Weights of a small mixture-of-experts language model, trained from scratch on English Wikipedia.
Size: 9 layers, width 128, vocabulary 8192, 52.4M parameters.
Experts: 256 experts in each of 8 layers, 96 tanh GELU neurons an expert, 4 picks a token, a sigmoid router.
Training: 446M tokens, 6807 steps.
Below are experts of layer 5 (counted from 0) of a mixture-of-experts language model. Rows are named router (the router's row for the expert), up (a neuron's input weights, with its number) and show model dimensions 64-127. Each number is 128 + 24 x the weight over its row's rms, rounded and kept within 0 to 255. Numbers have three digits each.
After each expert's rows: a language model's description of what the expert responds to. This comes from a sample of Wikipedia text that the model never trained on.

# expert 51
router:107107107115094089119125106130119147108145125140175153113110156086146131176170137168145125122107142157143148172130128090112151145130142146141145148096110096135123113192121143144168113117142154
up0:116131131078109141136109093107128075074144140134103186150129114108163127143133135129135108118139120132121166108151136095100174157111135114144113108131119136144115171136109123090186098114167126
It responds to: Nouns for time spans and eras after the, his or this, such as century, years, period, decade, era, 1990s.

# expert 61
router:084091103117114103113126134145163135094115129132126160127096130068137148127121127195121143149081147142157131134150100125082111200132132119137124103135140145141111152138143134135162130137165143
up0:107135102187084132146124117098114131169114109112169089160100123124115118160138151186115127147114124136129134162131115120100117113151120094136118134133115140126161144119120117128133114165109179
It responds to: The preposition of, sometimes between, about or against, after a noun, as in number of, types of, genus of.

# expert 4
router:115133125154138098114112140137152148128126121124097145138106123065113173148148127133107124125111161110106125132145101133104145141113164139182119105150120085175126165166141117150126136090168122
up2:113126141165150102130126148116128168117133117057081147134092147078147140136148149149132150161076126137105123124144145095125141131152151078142103091110133118139113142107109129119119162082149168
It responds to: Lead bytes of multibyte characters starting Thai, Japanese, Cyrillic, Greek, Chinese or accented Latin letters in names and glosses, such as Cães, Nguyễn, ストップ.

# expert 11
router:069089134177111123142131159134124133110124083158162134134097121113086118144128127147131129141081132090156117117132136101110134122153151140159112158155126115125103123173095123132151126113099173
up0:089118148112119094139149124150151143114115161104115129140097124146111137173119132138101097175134155155139119141118128170170081093133127132120130125107139127119107078147135123159139136090131104
It responds to: Full stops ending a sentence, plus other closers like ?, !, ; and line breaks, typically before The, He, It.

# expert 55
router:111113119146154080116103144123155139140138127144106146133069133105086189144122099122126123121102146102142128139125114100130169117126161121209146109140151065144123171154143157136153142147144115
up0:125113125073161146098132116120158141127127107150076136105136105057077147114119082136099107130113157122123116142146131116147129138142133107103147079117174153134100160139165147159097116157124116
It responds to: Byte pieces of Chinese, Japanese, Thai and Cyrillic text, plus some romanized foreign name pieces like Wat-ana-be, Horom-ush-iro.

# expert 42
router:125089123121108155127150124129127173118126122150154146141110124129103198139124121111124093123074147124195141124171079121091125116094191129122137098145137104146096140167128144130137142144110132
up0:124136153106112148103151155137156145112125131163104141137122156073110105123109162136121123127116133134152152131130080110149118159124174141132134156092114088145112162115146162117130138095122178
It responds to: Word-final pieces of surnames and words such as man, er, ler, ner, mann, as in Friedman, catheter, Permanent, Sulaimaniya.

# expert 15
router:117132156159117138124141130153137162122151115168139180126126100122074141124153120139117096118077130119154128150145125088103165130153194153117139131147142116132112139180076104128144111107167128
up2:144151118136174154122177122124156122170130114095097132094080158084130172167141127180142134146138132140122132147125104121129154067148122102138127136180096109116077087121119099112116160124146110
It responds to: Common English given names and middle names just before a surname in lists, tables and prose, such as John, Robert, David.

# expert 3
router:133144135145105127130150160160128145096113100119157150109108130088137140146166133123111136169093125105147149133158125097111122155128139116176183142126127126115112178151100104121168115094141156
up2:092152130118146137120117161106143149080111106107176151140116096142127098099117118194128122109133155086155149138145121124101107123102105147142130088143119112136177144123120100146148128118160105
It responds to: Prepositions and verb particles right after a verb or participle, such as from, by, during, over, through, broke down.

# expert 9
router:095116133152110111150140135120114154136134078193098149122095140098087137151119101160113081133112120117111161161162090097062123150099134128169147148100154098144137122160116104133158135134168151
up0:105076159105114081159126168134147092118158146105129137150158120110134114085119148136127083134154123100140105167126148181116135111117122163132136104095140099104154132117122090109098132074110123
It responds to: Closing parentheses, quotation marks and brackets ending a name, date or term, often in tables and lists, such as (born 1919).

# expert 26
router:112137110148157089129107173156131115123136103141095156151103117112137147177116133125109126150094127078104114157184099125127145149142144108130154118094111089161121199140117159132138168103136164
up0:110137112123114097161125115143117113126134105120080116127096165147113089160158105098099153176149158104138148132079112096112156158130140136137115135124149108139136144139153139132108130166119082
It responds to: First piece of a lowercase common word split into several tokens, often after the or a, such as ter-rible, ver-tical, no-se.

# expert 31
router:126147152133109093129130126118150123158095088180150167142061143100119142160152095154151127128103153147151113105145090098126136132122148144124124128119126125178125203124119125117141156133154150
up2:174133116128113170141107082139140139122119109153106100168118134154157158108116121106127092096138122124101130121118142122113156134139134171142149111083126104126104194133104154106119126103110129
It responds to: Pipe characters dividing cells in wiki tables, often right after a name or number, as in squad lists, results and season tables.

# expert 52
router:106098112164128114149141132124172154127112128112165164148106139107149141151157088097137108152067177137161145160194111129115168114140140124148118138152122121130116119141096143144169150067116151
up2:108119109132139144120159121105137147120110140137123121067158099134152102086104112097088132151131126128163084122170146130153150126175113175136124179148128094146144092135121142137127135121140162
It responds to: Prepositions and conjunctions opening a sentence or clause, mostly after a period, comma or and, such as In, As, At, After, During, According.

# expert 45
router:129155154122121127141109155140136105106165104144111139155117153108135193157122130110148144125091195139117122152156124096135111098137170137147134096121129103150127131148089144113151149125170169
up0:156125144111138123120083185116142156119149134111142160132111117137096150110159131165160096133142108135085174091110107114139130160086160124142127134135143138160118107178104143117145124130152110
It responds to: Short syllables starting or continuing personal and place names, often after a capital letter, such as Sam, Ana, Santa, K-ara-chi.

# expert 36
router:120107119128144092141096152156135129088122105138133142116076149109124200115148091114150108145091125125134140147149112105114179124107160114161119136141108103158068180175121112108150131115131143
up2:158132120131130104127125130114129130087083121118133124125096140126166138125116067116139149126107104103146115112133083098160109196092167128096120144121098120157145130129076137134098124108119139
It responds to: Conjunctions and linking words between items, mainly and, or, nor, than, plus of, by, called, as in one form or another.

# expert 56
router:115108138165125122120128170155164154108146145145112188141098094095136169130157106167130111152127181106130144125108100116121153124145144103131163120168085083159113129145132112123138120104116133
up0:130134086114111134106100102138123133132134147183127135115137112130139144117170170124087159132098137155150119137136086142143130177142115104129126179125130146124120170156099100127109159098109109
It responds to: Capital letters or first syllables of names at line starts, after hyphens, quotes or parentheses, such as Shikh-M-urza, "He-nry", Anglo-No-rmans.

# expert 5
router:118111139142134092166124156158165112131115103124102159139100157107109142110144111142070155151119118121156106166193144126084162144131159095125136157146120108160145153115113124154156121111156109
up0:093162136097157108137121128145134161136089112165179139139145175113131130128126112148126120098132120098104130128166113109083134117129144155119164096088122182145084121135101152128127134143125113
It responds to: Verb stems after to, and, also or not, often before -ed/-ing/-s, such as help, provide, affect, join.

# expert 7
router:108119139127118108144106144139149091118087101112118128116106128091114117143128101120152103113112165098162122185149096143139155186096165137159165165145101093172114138168131127119152158112122129
up0:133152136136150093159114151143102124136130183163115167125155155155120095089118145145121112140139097150140129074102151116120143146129114092126094127089121136151119122112182119105109099150120147
It responds to: Opening parentheses before years, codes or asides, as in (1971) and (INA), plus line-initial dashes in infobox-style lists.

# expert 16
router:100128132122153087094113179147130139130123114182112157133117123131132166147151118106158114142107178144132126165146119073136168137141167147141134098139098079152100146142128136099147112087145149
up0:119128164143126076152145138144061149112153145156173112101129126127130108152135128118146134114134124130103137134128140164116144148117153128144156107149124133102141198114111142121153144088123138
It responds to: Particles de, et, El, La and capitalized first pieces of names or headings in place names, taxonomy lists and tables, such as Côtes de Duras.

# expert 29
router:127132117169139102148145128120126151140113116133146174134115115121099129127143105108146123129084145132144128145150090090129146120121175141130134188125155110140077142139109155159179096135131161
up0:135093105150120131141163181088131123163144111125150175127117134090129131165170098120152110133125133163119104121129106149111111150123090125125111141127142160113145116097116146076151101097107130
It responds to: Middle or final pieces of English surnames and words, like ver in Several, ton, son, ley in Presley.

# expert 34
router:126113153137107108120146160125135158116129138179115163123133088113097142138140154123100071104142143131142131125143094077136143133145167135108129120139129115179100172158089118139182155124117113
up0:126149107089120111128139122122117119115120071172130129096170132137158127157105138117144105144157158161150143148135164099133124113126130109083140104133100094174147193133154152121133144108140127
It responds to: First piece of a surname right after a given name in credits, rosters and sports text, such as Mc, Miller, Manning, Cherone.

# expert 53
router:128128094125111098153127134138129144124105125167184141128114134108133136140147107111144115107116131143171150131136096083103170129108159126129152160124115089132096153137112150132160133125150127
up2:153121117105157161168087134167122148093085126133150171130163106140126106154146114154157101125075174122180158123144087116093142134147150107158155121088140113130112132126124127151117110118132134
It responds to: Plural endings and final pieces of organization and team names, e.g. Orioles, Records, Islands, Students, Commission.

# expert 54
router:107122138156118134129130157179142106141106118131157155162100095124145138131128130129145103116089161112172149144167137088111123117089202147142157141148100071150122145159115136150133133106144159
up0:109137124112094099110129134169188105088133174169104116140110099157118114122118131120140081166135106119132133138126121098102126109123121105142137144163158103120110151142132111136135095115103121
It responds to: Middle syllables of names and rare words after short starts like Em, Ad, Ak, such as Emmy, Adrian, mathematics, Uyghur.

# expert 18
router:086127145131160108148114116141121147111114077146101170137111155107105117191141108104118107153106143139149143117163101123104149152149145151164113140107129120134120125135099138168125154126148164
up0:125113134112151124088144160121145114096161132126194147140141105075092111149116122087123127156096142166132126106172069141140179125162135167143126164131131152123110109169150114122144109134088136
It responds to: The prepositions in and on, plus during, across, within, introducing dates or places, as in signed in March 2011 or on January 24.

# expert 39
router:119120158127136089148148145141145128133117062145128144166114125082102141182136156160143145130081154110114122115161096099108116125115145166128139142137109115172100182128130127137120134127117152
up2:115152161116143096114150100148091123149126129130120168159141134114133167155135108134133110135086139091100117067168152101138108126139116149119154117126150145132109122144134081145117113092130124
It responds to: Pipe characters separating cells in table headers and rows of sports, awards and results tables, plus some header words such as scores.

# expert 17
router:133140097148143080152104124118132143137106137154123188141082142115119155144135123102151124113098154133098133166147133125136111116145186134147162104120130095160126100132124152163125134128128137
up0:124146092165169099099131150129148127167132120149160121116133142100111151105116124162142123121135132127155164151156086095141102100140109085142163115144147146131157095171138088118084131114142110
It responds to: Contraction endings after apostrophes, as in You're, It's, and short word pieces in titles, names and song lists, e.g. Says, Telltale.

# expert 0
router:106141095134116116126118112168161172111092124139153151114119138111128129120120141175114095161100155134165132123158146114091135167116128141144136119162095114147125126165089164134174124105198147
up0:142160134147104137111137117144136150054121109110120155133138085131110119182120114162077140124124132129153166107169129107140168147157113125124122145141112127145171107127118130125172131170127130
It responds to: Paragraph breaks and the equals signs that open section headings, such as See also, Early life, Career, Species, Playoffs.

# expert 27
router:137132124112114101173101132113151143117115140162107140134109106110121199155116109129146097107104154109129127142172119090125141131120191114135174113120106108175136162182107084118158137117139133
up0:104136116112144149147155099088132119124141163114124152133144147105135169116164131140159149100111126110162087125102123087147055125123133160179141159151161135124141154147115156120172107121146093
It responds to: Opening pieces of proper nouns, nationality adjectives and country names that continue into more letters, such as R-uss-ian, Arm-ed, Christ, Czech.

# expert 60
router:086109140141119100169132135124133126137092097130138123144164114110140138167118145133134094117085154130130134138130112113139145152109143122142157134133087082166081174136117133116183121103117123
up0:137136094101118115148160129104137119099147151126147122162149158127140149154137109138123125117124158171144117117128083143105141130197148073123109133105140129123115170134145077111103098127162118
It responds to: Dashes starting infobox field lines such as Born, Rank, Family, Density, plus field labels like Scientific, Binomial, Personal.

# expert 50
router:086109155156124103160116149138123145122142068158114146137104144110126128166125095145137102131116147122121160186159098091096138165096141136148167151092150104132128122143090120116163124142173150
up0:155117103118117115115119178142097122137178107134100117145113132105137125096110165167190103104154142132165172097127156109104149121110147124163145093109139167157092125132127085095114114128089149
It responds to: Closing brackets and quotes, mostly ) after years, dates or party tags in infoboxes and lists, such as (m. 1983), (D).

# expert 21
router:084144120158122135128116138126161169102165118122163138146099104045078152118141106174104096124103141103154133111166150101128094138133158131135090158113119109142145136128098129143147153133118121
up0:094141136209126133154123138143128116178160083129094139137124105087142116115105115143126125107124131132154151115107140164109151096144145114133113143114153120204095121098116143095173113080126108
It responds to: Relative pronouns and subject pronouns opening a clause after a comma or period, such as that, which, who, he, they.

# expert 48
router:122118108134119135172137126156146127149112123149134180134118144114115134151177109105132097109124165099129129132164086104109133156143174129142146176128130091124109134156135164134148121083125109
up2:097114117133104122134144118110170097143170115112123135150122094118134132126204118146119098109105131147137135127131123093152112134135119150125105140158108094134112161113075091135133153090154117
It responds to: Second pieces of place and proper names after starts like Can, Ber, Van, such as Cannes, Angeles, ford, ton, Anchorage.

# expert 46
router:125095111156140073097091168125155133124163141147147159165084118106114183143149101139150153107095178125122126167151109124122141150106156124160117094103133071161103138185143136114119155114125151
up0:142119131104120102130134122185095150146132122047162155117125160098165101088143111106118120165101118145121130152085153117152116078117136136161129125105113089130130127111124111163151142130145114
It responds to: Continuation bytes and second letters inside Cyrillic, Japanese, Devanagari and Greek words, plus stray letters and subscripts in tables and formulas.

# expert 24
router:141130135138098131122135152143141117103122134105133139120086142107123156147147089127134102169110139122136134119157104126120170182139171116137156140174113081159140174144118139155148129109112163
up0:110092123167139129094140100151136080104119114098126144126119155139125173171094131125158084170089116150106129182154127118131108143158161119152110148136125121130151172091148139158120112155112144
It responds to: Hyphens inside compounds and table rules, and prefix pieces like un, super, grand, semi, counter, as in editor-in-chief or great-great.

# expert 59
router:075133149149142105166082138166118123099137100151104132184125141108121181131147123111116162126105130092121146158164114107088159160128150130140095080115118096160094154145110156121120138129165171
up0:144141130104155165116140120154116114128114137099152137119158186097120113149110140140141129132103117129151116094126117124122194167167107132134080086111116108134133136167132119120117156097147126
It responds to: Open syllables like na, la, da, va inside Latin species names and long words, e.g. mercenaria, assassinated, controllable.

# expert 30
router:136135156146111141144122130135165143152138108121136173136111146107115130149148136142104130137079191177139132139167114117116123130147152127168153126125137103117102131152091113159198114101121109
up0:153130141134126181155147123092111135131109094110108133122162140116110118138128080141123162105114175164115113147120147109170081114165127116122128152125120084144109113096157086117142106107173154
It responds to: Line breaks, commas and full stops ending clauses, and the word piece right after a heading, such as Names, Like, View, Of, Rather.

# expert 23
router:115144136154103090112111184119144135113121142153106174128124119108114178131175114153101123112124182106139168137143093097123116134138145141136142103143084106197138155150108100117130134134126141
up0:100120141102124133102091112166113104083136146121115157141147107138162144104130136166136163073154169148163130149130088135112144135135166116142138130158143126149128118123097103063143139087119122
It responds to: Umlaut letters and word pieces inside German, Scandinavian and other European names and places, e.g. Dagebüll, Wehrmacht, Helmholtz.

# expert 6
router:120131124121116088146135178099124085099092135147131170147118117078104159150144136177119138154107125152136132144184122104093134137115129123137140135132122110145107164158079145107193085110138133
up2:103112145100141106154134116120090172115110170137122104136113128102112134147192136162115178167129140155160103102120111104079152106148128121133108121163130130142114100145128119120123106129105137
It responds to: Past-tense or participle verbs after was, is, were or which, such as used, made, found, built, announced, required.